config.yaml
num_hidden_layers: 13
hidden_size: 384
n_experts: 12
experts_per_token: 1
d_expert: 256
d_shared_expert: 0
hidden_act: "clamped_swiglu"
moe_layers: [1, 2, 3, 4, 5, 6, 7, 8, 9, 10, 11, 12]
router_score: "sigmoid"
normalize_top_k: false
routed_scale: 1.0
balance_loss: 0.00222
balance_bias: false
init_std_router: 0.0393
lr_router: 0.000295
vocab_size: 8192
norm: "rmsnorm"
norm_eps: 1e-06
tie_word_embeddings: false
optimizer: "muon_variant"
learning_rate: 0.00635
beta1: 0.95
max_grad_norm: 2.0
batch_tokens: [32768, 65536]
max_seq_len: 1024
train_tokens: 363100000
max_steps: 7923
dataset: "wikipedia_en"
Below are experts of layer 7 (counted from 0) of a mixture-of-experts language model. Rows are named gate (a neuron's input weights, with its number), up (a neuron's input weights, with its number) and show model dimensions 64-127. Each number is 200 + 40 x the weight over its row's rms, rounded and kept within 0 to 999.
Before each expert's rows: "mostly gets" lists some tokens that are sent to it at least half of the time. This comes from a sample of Wikipedia text that the model never trained on.

# expert 10
mostly gets: " was", " is", " be", " been", " un", " are"
gate0,199,168,208,141,209,217,186,239,174,228,184,200,191,189,235,274,184,163,219,218,215,191,171,184,144,141,244,218,234,192,182,190,264,281,256,272,179,212,149,159,276,159,237,147,237,103,255,226,229,259,245,192,171,224,239,193,225,162,172,253,185,166,202,258
up0,244,167,93,180,179,162,239,234,222,200,166,192,202,230,198,239,249,159,252,212,191,86,230,148,197,109,265,320,265,279,183,231,111,155,181,203,123,215,244,231,195,179,225,205,204,177,225,217,207,213,165,219,192,178,206,239,209,195,191,226,196,177,213,205
gate1,187,190,263,207,183,202,238,185,206,242,223,211,203,207,229,211,140,235,268,214,193,172,264,194,200,189,263,165,213,166,189,255,170,167,114,251,196,164,239,171,188,219,275,214,203,158,185,204,178,233,223,214,168,132,207,169,200,253,187,232,236,206,238,153
up1,235,205,324,266,209,178,190,138,215,242,199,231,204,207,197,201,156,208,169,187,143,230,274,201,186,161,290,233,190,119,201,120,145,204,182,205,189,175,217,166,205,215,226,241,149,174,138,165,152,214,277,242,165,188,182,147,225,193,229,207,201,241,239,141
gate2,176,251,158,286,230,281,162,204,220,138,166,163,183,175,176,141,225,113,187,171,172,209,232,173,157,220,211,207,199,162,221,174,189,221,248,190,237,209,191,208,175,224,180,183,226,185,189,258,153,214,300,212,166,191,189,254,197,198,188,125,258,263,148,159
up2,193,218,183,289,245,215,185,173,203,101,138,178,144,217,222,143,210,207,221,222,150,220,198,218,151,205,215,175,174,152,261,202,250,201,215,166,199,218,202,244,221,217,233,181,273,159,192,239,177,156,263,138,231,222,191,210,223,172,173,153,196,203,169,211
gate3,213,161,221,218,120,228,185,186,122,118,211,232,163,208,125,146,216,194,248,206,231,248,213,221,265,107,167,207,246,239,191,167,197,121,140,248,216,193,112,185,183,186,220,130,155,254,170,174,211,246,160,238,206,239,285,195,277,209,255,233,212,164,188,210
up3,205,201,240,250,128,235,222,189,198,197,170,171,132,149,159,171,175,229,234,239,157,195,221,249,212,98,123,193,193,186,129,238,241,175,154,210,179,210,145,204,220,204,222,170,174,263,165,158,201,281,141,189,268,223,225,160,263,190,203,189,217,208,181,197
gate4,231,208,143,208,176,170,115,217,244,250,148,257,136,173,259,205,225,140,81,240,226,189,230,176,164,194,242,207,185,193,195,167,228,211,200,209,313,233,287,220,219,208,213,222,186,271,242,157,204,264,172,222,154,235,200,254,211,175,172,141,128,216,189,219
up4,212,213,189,146,181,227,145,212,128,282,197,192,122,149,239,185,198,203,174,188,169,206,215,208,205,203,271,260,186,215,178,124,211,188,219,236,198,298,192,246,190,204,205,206,239,258,245,108,252,253,159,198,148,225,212,283,233,257,176,191,208,250,171,224
gate5,231,270,220,226,175,181,206,192,189,154,130,190,196,234,179,204,182,233,194,118,275,203,168,256,170,214,88,222,182,188,167,222,221,136,176,153,156,180,97,180,188,265,168,230,179,168,211,241,220,185,175,243,235,224,141,292,297,188,139,218,197,137,173,172
up5,228,188,215,229,183,283,136,207,209,215,200,209,215,213,209,207,203,220,206,141,151,263,197,250,173,151,194,193,146,236,182,163,213,130,190,99,163,163,146,133,233,235,136,326,185,142,292,189,118,235,175,251,202,246,129,250,272,193,191,222,160,158,226,140
gate6,240,258,216,153,157,147,207,264,169,159,198,175,188,151,213,271,211,170,217,172,164,220,230,160,233,202,214,232,201,134,179,242,227,147,274,193,243,171,249,137,211,243,175,269,169,179,174,116,219,134,183,203,188,248,170,239,199,120,169,204,226,174,223,114
up6,233,178,93,204,208,204,227,251,162,143,173,193,223,159,161,185,173,206,143,178,179,203,210,180,133,134,163,240,172,137,166,276,147,214,282,192,211,233,239,175,252,185,141,216,219,187,176,159,211,166,168,329,150,208,220,279,263,151,163,215,189,168,208,153
gate7,196,205,206,127,178,172,179,152,150,254,213,203,222,166,248,178,185,212,164,301,186,203,129,211,147,196,245,195,197,243,199,164,204,192,250,201,113,225,193,166,160,204,231,167,173,260,157,205,227,200,204,209,221,217,176,216,225,187,187,223,187,200,150,225
up7,208,221,228,186,202,214,215,189,192,219,201,280,183,162,240,160,197,234,161,342,214,203,130,239,173,221,283,194,260,268,144,216,207,198,214,217,167,233,191,178,124,160,186,165,179,162,132,180,219,134,214,162,175,254,192,233,219,215,176,156,273,149,251,218

# expert 0
mostly gets: " New", " South", " North", " United", " East", " Great"
gate0,215,253,251,281,127,149,218,218,191,196,248,202,182,216,155,171,180,125,224,190,78,153,156,248,193,171,237,176,223,187,189,154,208,106,142,209,194,178,196,189,177,95,151,190,221,270,189,167,167,198,208,211,236,222,146,115,228,244,143,210,218,215,267,180
up0,274,190,209,210,264,216,144,152,160,209,174,181,194,169,241,186,213,155,136,206,239,265,138,200,262,229,261,248,182,182,195,291,194,98,172,150,188,189,115,194,218,247,126,157,232,208,258,192,185,162,222,185,211,202,176,235,164,237,125,195,199,195,200,244
gate1,206,219,225,181,175,196,193,97,155,216,134,196,199,281,144,123,258,139,145,275,221,180,175,189,169,164,224,208,145,197,140,146,197,142,155,228,163,222,224,184,253,244,285,213,152,217,169,167,224,231,256,202,225,244,199,184,199,207,146,205,174,166,152,131
up1,244,158,259,258,202,197,127,150,157,320,123,190,303,169,170,218,232,206,220,217,232,208,202,219,161,141,197,216,153,183,132,179,262,131,211,144,175,237,251,186,121,214,250,225,244,165,181,199,194,153,244,168,184,194,205,233,218,182,188,188,273,136,162,208
gate2,226,195,215,175,238,159,194,217,303,196,238,198,158,177,248,147,192,193,217,249,178,168,280,145,235,180,232,214,201,200,170,257,271,191,220,216,183,133,224,194,322,130,189,178,164,212,201,166,172,161,186,206,280,275,202,186,172,236,214,110,132,214,198,234
up2,137,265,208,145,144,119,173,219,253,224,151,223,240,171,158,146,226,172,238,229,164,272,255,145,232,187,151,140,226,238,173,186,207,245,278,195,183,211,192,270,275,164,175,167,204,185,173,234,208,211,184,156,237,261,186,184,207,200,242,201,121,198,101,165
gate3,154,309,126,182,222,226,275,266,202,247,229,199,253,200,208,192,210,219,207,227,182,132,209,150,205,219,167,142,236,187,230,212,180,192,197,150,155,191,246,265,191,148,168,261,196,117,282,232,299,252,189,201,239,232,193,193,213,209,291,238,244,156,231,137
up3,125,169,162,200,161,269,134,261,172,207,159,256,268,220,104,264,115,196,144,167,216,139,255,154,196,191,196,185,202,206,259,254,151,175,236,187,177,176,177,214,241,187,222,233,246,170,213,169,223,213,273,182,233,226,202,187,242,131,191,287,193,271,231,179
gate4,171,248,161,226,224,162,239,133,206,204,170,236,236,213,205,213,196,211,228,189,157,159,97,182,202,221,144,196,200,178,224,177,205,194,201,134,192,214,211,236,260,197,231,220,249,209,223,233,248,214,173,239,171,192,200,208,225,174,174,231,219,171,204,250
up4,181,241,191,256,242,188,218,147,205,219,164,272,226,230,217,177,209,147,279,199,147,240,156,215,149,167,171,269,263,220,259,147,266,125,171,179,206,268,177,156,255,160,197,186,235,184,190,182,153,124,198,200,248,182,192,192,197,197,159,223,254,160,290,206
gate5,183,182,143,197,214,169,213,230,218,173,243,206,230,208,169,175,181,153,210,180,218,139,201,220,195,191,194,207,166,197,140,289,184,249,250,175,187,199,216,182,171,204,162,282,210,233,150,214,243,252,222,215,130,248,138,164,223,170,213,214,270,206,104,170
up5,174,231,195,198,126,231,185,177,153,228,258,180,167,197,188,172,134,192,204,194,199,212,197,221,185,170,219,244,233,235,199,264,161,160,215,168,126,204,173,196,182,186,222,225,231,212,149,248,241,149,194,205,169,261,186,167,75,192,204,217,278,237,197,226
gate6,251,163,212,261,203,201,130,214,233,173,207,147,184,170,94,236,246,189,189,276,215,237,238,199,247,250,206,278,186,201,198,207,227,156,185,217,227,218,203,281,229,80,179,286,201,198,233,133,158,211,168,217,208,183,230,172,177,186,196,144,234,153,242,223
up6,261,178,230,217,189,132,163,231,169,207,158,239,140,146,163,175,226,137,220,185,219,161,202,175,154,247,191,143,161,241,195,119,274,193,168,134,201,289,222,255,180,106,250,217,224,189,138,143,111,202,190,110,208,164,182,229,245,222,176,154,160,177,248,258
gate7,225,219,178,197,173,167,179,191,191,214,198,178,112,229,101,209,226,201,224,213,139,182,179,191,205,212,163,155,252,218,128,91,188,194,211,280,178,220,187,193,237,246,237,140,174,293,150,217,253,248,184,246,180,240,169,183,263,191,159,182,142,143,207,188
up7,206,239,203,242,246,206,188,228,224,211,229,199,243,164,293,180,242,197,185,258,174,229,186,184,146,158,141,221,210,256,232,171,98,249,261,203,180,173,212,164,155,192,219,167,234,259,210,160,130,162,172,234,189,172,272,217,197,204,199,166,189,249,223,205

# expert 2
mostly gets: "ini", " Robert", "asi", "ni", " Jean", " Bob"
gate0,189,194,171,186,184,203,170,266,233,164,181,213,189,238,119,154,89,196,207,206,161,186,189,210,183,179,199,232,131,243,251,242,236,143,278,165,241,186,264,117,247,260,146,243,196,208,291,217,206,210,174,188,180,209,146,188,236,201,209,243,187,125,133,268
up0,264,154,160,261,174,238,188,224,186,166,228,261,249,201,167,200,175,212,226,194,252,282,171,286,174,198,189,257,162,197,290,266,192,153,230,134,202,185,271,204,227,279,150,175,172,222,269,146,225,212,220,136,175,234,188,198,187,202,184,194,204,233,152,204
gate1,250,166,275,167,186,147,220,171,228,181,206,244,204,175,193,195,200,133,238,208,248,226,133,205,145,272,174,228,174,159,193,163,221,184,201,136,197,198,123,164,158,231,222,131,208,111,195,243,193,129,182,242,260,153,304,239,196,179,179,203,182,207,242,177
up1,207,202,159,216,223,215,245,187,241,141,244,219,209,133,251,184,151,237,205,169,255,178,182,201,106,252,210,150,247,209,223,187,210,227,133,210,228,218,142,179,181,186,185,234,142,91,278,235,225,141,201,252,200,160,212,241,277,208,220,171,180,194,215,171
gate2,173,166,113,241,265,104,225,158,197,183,166,214,271,171,200,210,234,262,235,187,180,219,231,233,140,187,148,214,206,153,212,232,179,120,119,196,298,211,254,208,179,180,227,178,188,176,232,160,169,217,208,179,205,198,165,167,208,164,275,127,202,189,209,192
up2,246,192,142,150,151,152,218,170,263,160,192,197,291,189,185,242,225,176,170,171,199,239,206,200,188,229,206,178,198,146,155,247,258,151,150,238,279,174,208,191,204,198,238,171,222,191,209,162,189,177,198,150,191,180,113,201,159,235,250,210,238,214,239,219
gate3,219,187,215,220,185,200,178,108,192,183,217,204,216,225,284,166,264,130,196,179,104,242,191,278,216,175,140,242,222,170,237,183,172,205,207,201,133,214,165,181,253,277,191,176,238,159,188,174,210,205,228,205,273,136,187,157,220,219,226,253,198,215,198,195
up3,156,200,193,225,245,203,193,166,186,209,112,244,228,156,234,199,186,234,220,239,156,246,146,221,202,216,201,194,211,222,206,99,165,199,229,197,177,215,192,189,184,221,208,271,187,210,234,234,111,226,174,138,286,168,164,200,230,168,234,219,223,217,258,143
gate4,212,133,170,208,230,235,175,154,213,189,162,217,211,143,197,158,170,263,115,143,170,217,230,158,219,214,225,218,205,189,144,175,266,211,234,322,160,213,221,240,318,227,207,166,230,243,181,236,189,248,170,166,235,229,242,151,216,154,210,135,210,163,189,150
up4,153,171,214,140,150,279,196,224,194,207,185,285,193,208,245,180,176,158,165,143,166,229,250,222,210,214,231,213,243,240,289,242,201,243,288,180,205,249,207,173,203,245,172,195,211,138,275,156,202,230,211,238,266,192,206,167,233,127,231,228,276,186,230,188
gate5,274,200,198,175,202,108,172,237,176,177,157,205,228,207,216,93,216,212,174,170,177,225,250,131,221,205,196,210,196,221,243,243,177,198,261,206,185,169,178,223,192,191,119,210,199,222,222,119,184,182,200,222,206,201,178,237,254,194,169,168,178,176,255,201
up5,173,217,179,134,205,165,207,163,157,238,221,155,221,177,205,163,249,172,224,194,175,227,141,145,201,214,162,211,183,121,222,184,191,235,194,218,280,263,246,221,236,234,114,201,233,247,220,189,218,205,260,176,252,221,184,207,228,217,154,245,251,131,159,171
gate6,227,158,160,182,158,170,215,248,188,187,233,250,182,214,147,256,162,179,213,245,289,159,185,204,174,190,224,210,154,152,118,257,101,191,282,219,187,215,247,203,159,180,199,165,208,99,253,208,172,268,256,191,167,209,207,150,219,212,118,207,241,140,224,186
up6,214,196,191,183,122,217,176,164,182,258,199,177,209,159,143,179,271,183,149,213,221,187,205,196,202,267,149,176,149,176,177,188,246,153,189,166,80,181,182,150,238,194,217,159,143,181,166,219,215,233,180,171,232,154,202,166,194,213,119,244,167,194,232,205
gate7,248,131,232,113,155,231,211,182,223,99,212,217,197,192,289,146,167,268,221,158,142,180,243,235,268,196,120,194,190,158,198,232,186,145,187,203,226,218,204,240,179,207,161,233,217,212,197,161,167,222,184,131,138,193,177,233,212,157,171,195,329,181,289,132
up7,195,147,219,178,198,204,202,178,253,110,198,226,183,185,263,136,162,148,232,191,153,212,203,198,256,159,175,238,214,193,253,214,191,157,179,183,184,214,205,246,193,183,116,238,202,230,173,173,219,108,236,164,138,143,184,193,260,189,202,187,232,165,253,178

# expert 7
mostly gets: " 1", " 3", " two", " 0", " 2", " 6"
gate0,193,180,208,161,228,211,210,145,217,194,238,168,155,223,224,202,195,222,199,267,205,240,210,227,258,257,264,183,206,182,202,135,181,159,205,300,124,185,234,154,167,211,174,231,164,110,244,208,257,167,149,249,201,227,234,172,220,155,196,267,207,174,198,237
up0,190,208,187,242,106,193,227,233,244,165,241,217,134,171,195,188,178,246,252,241,236,276,180,232,202,163,212,138,246,207,194,225,168,126,216,206,184,144,183,165,228,190,275,204,166,139,251,150,192,171,208,231,248,217,212,171,231,79,184,339,192,140,196,230
gate1,155,167,251,230,270,201,227,169,168,145,240,164,162,179,126,200,226,258,217,144,183,198,133,201,270,226,156,211,239,184,219,217,243,155,214,291,118,156,215,243,174,203,128,149,188,210,205,159,207,172,204,168,218,167,184,235,212,202,213,236,184,150,242,233
up1,196,215,205,217,147,233,186,155,209,256,277,156,183,218,178,175,227,191,206,184,162,258,174,218,188,183,254,212,223,213,227,239,165,172,238,137,212,158,246,250,174,220,150,296,180,136,271,249,259,207,202,291,145,110,166,183,177,206,78,186,171,191,260,200
gate2,281,182,218,204,190,232,187,128,179,205,143,192,184,144,202,265,207,235,158,144,228,191,295,152,245,221,209,214,281,168,158,148,254,148,111,188,277,196,179,247,201,181,222,173,190,273,163,196,146,214,172,189,207,177,212,146,191,205,305,232,322,132,219,223
up2,216,225,185,176,222,227,234,184,113,201,143,163,174,165,220,201,233,153,195,187,235,186,239,157,263,207,236,185,221,197,238,137,194,166,166,242,228,201,150,186,207,234,133,213,246,221,197,188,218,206,216,231,144,151,152,144,197,260,234,145,262,133,203,232
gate3,160,137,215,229,258,157,169,258,202,185,192,147,150,232,131,194,183,192,107,272,223,150,254,226,214,219,153,190,270,164,163,290,173,193,212,234,242,175,229,233,157,186,168,199,151,189,126,170,198,230,212,222,218,183,224,215,230,173,159,123,217,208,172,147
up3,215,236,235,219,195,327,277,194,239,236,185,213,176,291,202,229,200,236,177,143,132,217,192,133,250,182,201,251,250,193,150,277,197,212,150,184,231,229,181,164,231,197,253,239,158,227,193,189,242,174,216,196,164,181,178,241,156,245,194,247,185,214,191,202
gate4,165,210,229,199,186,185,210,266,227,190,217,158,273,216,230,237,241,180,224,177,197,239,232,198,226,202,172,181,277,234,165,284,136,193,317,224,96,281,223,177,291,176,208,231,268,187,221,174,203,249,205,191,223,212,204,194,266,164,231,245,215,124,202,154
up4,157,197,246,232,171,229,212,203,206,152,237,153,190,237,219,207,183,225,247,217,240,236,206,259,192,160,192,153,286,288,167,294,157,156,274,224,129,219,268,208,235,167,195,257,236,235,235,155,215,216,166,240,224,193,220,187,192,145,249,189,200,185,240,274
gate5,165,240,250,145,149,193,227,232,235,201,208,184,148,210,221,201,125,151,218,231,184,183,161,193,199,152,170,213,201,340,196,120,173,239,218,242,229,186,166,209,218,217,239,232,166,189,210,185,229,234,247,192,201,151,190,198,95,241,241,221,197,230,220,184
up5,203,279,226,205,211,124,167,211,185,227,193,121,231,193,205,208,193,212,169,204,158,190,201,259,221,186,137,121,186,259,145,134,187,242,269,196,202,245,214,154,293,266,201,157,217,198,184,173,211,158,247,161,219,182,261,208,252,223,210,191,241,152,119,220
gate6,191,175,208,102,213,236,188,169,246,184,243,154,193,205,143,209,156,202,262,225,254,194,229,211,148,195,279,210,133,251,225,203,180,247,236,227,195,114,141,221,124,246,222,265,164,189,271,174,193,160,183,202,195,196,197,173,202,199,195,280,238,212,179,121
up6,225,195,208,86,146,187,198,220,278,168,242,165,210,158,174,215,200,184,208,266,198,176,223,256,125,209,266,181,134,246,216,187,203,282,187,124,212,166,182,182,164,234,231,251,204,274,190,255,201,177,183,179,211,201,168,188,177,192,209,270,228,232,148,152
gate7,281,175,184,154,162,236,259,193,230,204,108,237,178,231,193,203,252,185,169,211,204,166,271,257,151,175,184,205,186,190,169,208,165,173,236,226,160,85,144,135,199,276,157,220,193,251,263,221,224,199,182,180,85,203,239,171,168,134,183,175,157,228,181,261
up7,203,227,202,177,200,205,185,212,199,179,200,192,248,203,226,240,241,203,191,230,237,207,170,187,134,236,249,164,186,138,152,192,151,164,260,232,181,154,135,220,204,208,171,180,282,206,240,224,267,194,189,177,106,179,266,167,234,201,191,215,193,119,152,168

# expert 6
mostly gets: " January", " February", " July", " August", " October", " March"
gate0,195,125,201,175,199,235,181,209,195,201,266,191,127,208,212,218,183,127,231,210,283,105,208,243,231,164,310,147,157,222,228,290,187,251,132,168,244,252,167,234,232,168,184,151,217,162,264,151,205,237,242,198,217,195,251,200,157,138,137,174,229,220,147,205
up0,256,151,194,227,145,217,169,237,196,247,101,251,216,205,211,230,211,161,199,182,275,177,233,207,256,173,248,167,137,228,199,327,230,255,180,213,181,183,234,146,217,163,187,162,202,186,169,171,217,252,182,165,245,171,209,251,225,246,162,185,253,203,172,226
gate1,171,163,197,134,173,171,258,195,121,220,189,269,203,214,218,222,202,187,193,234,235,196,224,192,189,209,212,160,145,231,156,231,206,169,184,243,213,250,174,235,185,226,261,190,195,258,148,208,215,248,202,230,175,184,230,140,203,229,257,212,171,217,216,226
up1,117,137,246,185,235,175,177,198,134,139,222,258,268,146,276,215,176,135,242,244,250,184,184,187,252,178,146,184,186,206,219,128,254,182,257,224,239,184,145,213,262,234,260,220,230,222,173,188,167,226,138,228,165,190,205,174,168,224,137,196,239,164,224,240
gate2,176,139,237,132,164,178,232,195,278,170,263,207,169,171,218,191,127,310,227,246,146,171,214,230,249,157,237,185,170,229,183,161,283,174,247,171,200,137,230,169,208,177,175,218,203,168,130,129,207,196,139,175,218,202,185,171,184,252,148,234,174,221,264,222
up2,152,225,273,244,116,130,89,129,268,208,215,167,144,159,156,256,252,186,231,180,265,233,158,257,155,225,241,208,191,219,172,157,201,199,217,158,242,185,207,165,221,141,233,209,191,219,189,184,258,254,118,163,196,229,190,225,177,227,144,170,211,234,220,160
gate3,250,203,173,160,204,171,170,169,254,204,193,169,252,194,210,233,177,227,177,252,140,156,235,216,139,318,261,183,245,282,171,188,216,210,181,145,189,226,202,260,196,125,157,190,240,145,228,171,214,230,206,257,259,224,175,169,243,191,215,161,230,146,206,282
up3,206,143,254,219,214,153,226,182,179,231,200,162,197,187,150,232,201,254,226,160,257,206,202,237,228,249,194,187,234,94,148,147,238,200,154,203,205,170,188,188,196,218,198,284,233,168,144,217,177,194,173,179,191,227,180,207,241,135,250,211,162,179,180,188
gate4,171,196,238,188,264,286,149,191,144,150,257,221,128,216,221,169,152,221,214,162,210,177,267,281,199,199,195,143,213,237,222,209,168,224,154,230,247,230,197,212,147,158,231,247,262,242,232,138,213,184,250,189,167,212,160,245,108,167,225,214,200,191,268,222
up4,165,183,226,221,225,203,229,138,165,243,175,203,98,215,217,224,254,200,192,146,204,235,175,277,174,194,144,263,283,249,216,227,183,197,155,310,209,225,205,221,197,169,140,115,217,253,155,196,150,173,207,165,216,179,257,125,118,155,173,255,164,196,243,207
gate5,154,201,297,254,214,189,122,217,147,188,168,206,175,187,196,133,170,203,198,220,208,223,207,252,211,206,254,143,204,228,268,158,159,226,138,180,198,217,161,156,206,114,127,253,183,128,183,156,244,138,207,223,221,186,244,240,199,194,209,147,215,205,215,171
up5,192,199,277,136,111,140,170,118,137,155,221,266,244,151,214,229,177,187,214,156,230,204,285,196,182,209,259,164,167,242,251,159,186,208,191,130,275,144,182,171,194,187,252,174,237,222,195,191,236,195,188,173,239,174,150,188,210,246,261,211,217,196,139,122
gate6,169,188,152,180,209,184,171,186,205,212,163,215,127,198,177,144,196,159,194,168,221,190,201,265,181,135,168,145,217,244,253,333,166,129,250,244,262,233,151,174,172,159,274,249,204,149,210,241,127,239,179,231,190,150,231,252,139,264,227,208,180,220,134,256
up6,253,249,221,275,184,189,171,185,270,208,201,152,177,187,188,191,186,213,192,229,163,188,220,122,243,156,219,207,245,224,218,185,234,170,193,172,172,220,186,175,140,289,127,183,196,194,238,257,167,193,193,279,289,163,167,214,176,225,198,278,191,230,224,238
gate7,197,229,176,149,227,257,185,260,243,176,134,176,218,184,260,307,168,171,225,168,198,165,153,185,259,183,157,201,235,266,303,189,259,151,145,270,217,196,211,219,190,195,209,267,173,220,231,206,284,245,226,141,199,206,108,209,269,214,201,125,185,239,203,169
up7,145,235,218,162,167,191,188,225,194,161,242,217,220,180,241,155,226,174,227,148,156,142,222,90,180,211,203,195,150,250,217,190,245,143,191,185,183,235,188,235,215,207,219,327,152,245,162,223,196,254,184,249,234,248,196,201,212,166,209,205,231,197,143,204

# expert 3
mostly gets: " man", "ept", "vent", " cho", " Website", " Game"
gate0,215,220,252,176,208,195,216,196,181,237,125,258,170,258,284,202,214,200,196,201,201,212,138,169,223,220,230,216,200,235,185,154,154,220,210,223,123,144,220,212,170,290,166,220,220,145,195,246,153,204,250,156,173,185,146,235,244,211,181,180,192,194,181,261
up0,152,193,245,233,154,98,189,249,223,232,198,262,182,159,223,150,159,208,204,182,207,241,135,177,132,218,162,202,211,239,280,144,240,216,209,224,129,104,152,147,271,272,278,232,188,237,178,165,170,208,149,137,144,166,168,192,205,211,223,185,208,207,225,213
gate1,145,208,210,277,212,230,121,148,222,183,149,239,144,192,167,176,211,181,173,271,163,175,255,289,231,256,179,182,186,203,193,250,147,238,111,256,264,242,185,134,240,109,198,142,170,160,182,245,202,200,159,153,145,162,181,188,226,167,241,167,173,237,237,168
up1,223,244,218,281,158,244,223,186,200,173,210,127,181,161,189,157,162,166,179,212,261,215,184,213,187,218,115,157,205,183,168,207,231,132,181,185,215,160,199,170,174,219,186,168,183,249,276,198,182,237,204,231,268,228,254,206,197,191,280,206,235,230,156,195
gate2,196,249,234,246,200,169,172,178,203,171,195,245,146,197,174,250,207,186,252,204,169,316,227,229,194,199,230,207,260,260,111,220,96,154,127,177,176,161,213,132,261,219,156,258,199,170,193,126,232,230,201,207,137,240,133,161,209,218,273,234,158,253,238,129
up2,238,199,253,169,238,200,258,270,176,108,225,165,173,209,245,169,195,198,119,254,175,269,217,161,250,163,199,235,233,145,198,107,158,266,208,199,205,220,235,227,119,147,259,187,210,178,176,212,265,187,162,201,146,225,225,244,207,236,202,212,204,54,190,101
gate3,187,156,177,259,182,88,238,194,222,183,202,231,147,226,223,203,250,174,222,149,214,183,217,64,202,219,239,164,214,224,222,148,213,159,177,235,223,144,235,249,213,224,322,144,164,136,147,223,220,229,113,144,164,250,187,158,218,189,246,172,205,203,207,263
up3,175,211,178,252,160,113,241,221,185,245,176,152,116,140,206,202,228,159,219,187,188,248,117,201,215,240,280,178,182,236,239,110,227,226,208,213,278,218,193,187,209,218,224,184,213,162,217,200,245,254,191,140,192,246,184,192,185,211,188,175,224,184,263,192
gate4,151,186,158,186,156,204,183,150,239,203,141,215,239,284,244,207,226,121,190,217,269,208,165,281,224,198,174,228,170,183,89,234,184,151,189,238,180,202,196,245,194,268,178,227,196,166,271,244,204,159,182,231,206,174,286,184,142,128,179,167,133,252,268,179
up4,133,123,190,173,210,196,163,179,217,123,108,160,241,214,175,104,272,167,240,140,193,240,250,232,154,249,143,147,184,210,112,242,221,110,103,276,221,173,216,205,224,219,157,210,165,235,272,207,104,162,158,229,232,227,123,252,264,237,271,186,207,183,180,170
gate5,206,213,103,146,80,137,241,162,226,195,229,170,223,194,255,201,229,177,207,226,170,259,225,192,136,229,211,176,216,244,224,241,272,204,201,194,250,199,156,200,271,208,193,262,153,248,265,212,153,219,188,176,219,189,237,188,206,202,242,211,205,172,172,215
up5,230,185,229,141,186,235,195,174,210,223,161,106,179,159,244,178,223,168,230,209,235,222,202,156,224,170,225,233,190,246,252,190,162,187,207,213,250,137,243,157,122,203,174,195,253,263,151,154,130,244,215,177,176,168,255,221,244,133,197,213,230,210,169,114
gate6,216,258,215,147,232,165,140,204,173,221,103,231,230,273,195,205,171,226,190,230,173,163,211,224,171,161,210,145,227,187,191,167,201,229,239,249,220,265,191,109,135,182,259,234,177,208,124,241,191,202,264,135,198,233,190,200,178,221,162,191,172,268,197,150
up6,200,254,237,220,313,118,201,202,195,128,152,198,283,171,186,199,257,237,270,206,202,170,234,220,200,182,138,177,186,210,237,176,208,235,247,183,168,196,221,162,176,176,302,226,158,199,162,154,178,268,265,103,115,186,189,231,178,234,226,159,182,242,120,224
gate7,176,270,122,217,314,269,223,236,230,204,193,190,214,242,193,231,198,185,209,98,276,156,249,169,250,129,180,209,258,166,222,91,283,203,225,213,207,169,216,166,202,188,197,201,163,221,201,204,200,224,216,180,213,222,177,246,222,239,193,197,179,190,311,226
up7,126,210,223,256,191,219,233,168,116,209,121,183,210,312,170,263,186,244,180,174,205,179,220,199,181,161,163,183,254,246,111,142,196,161,234,198,190,182,195,171,222,234,241,135,191,240,242,338,272,216,244,285,212,194,150,169,205,186,217,235,148,182,172,154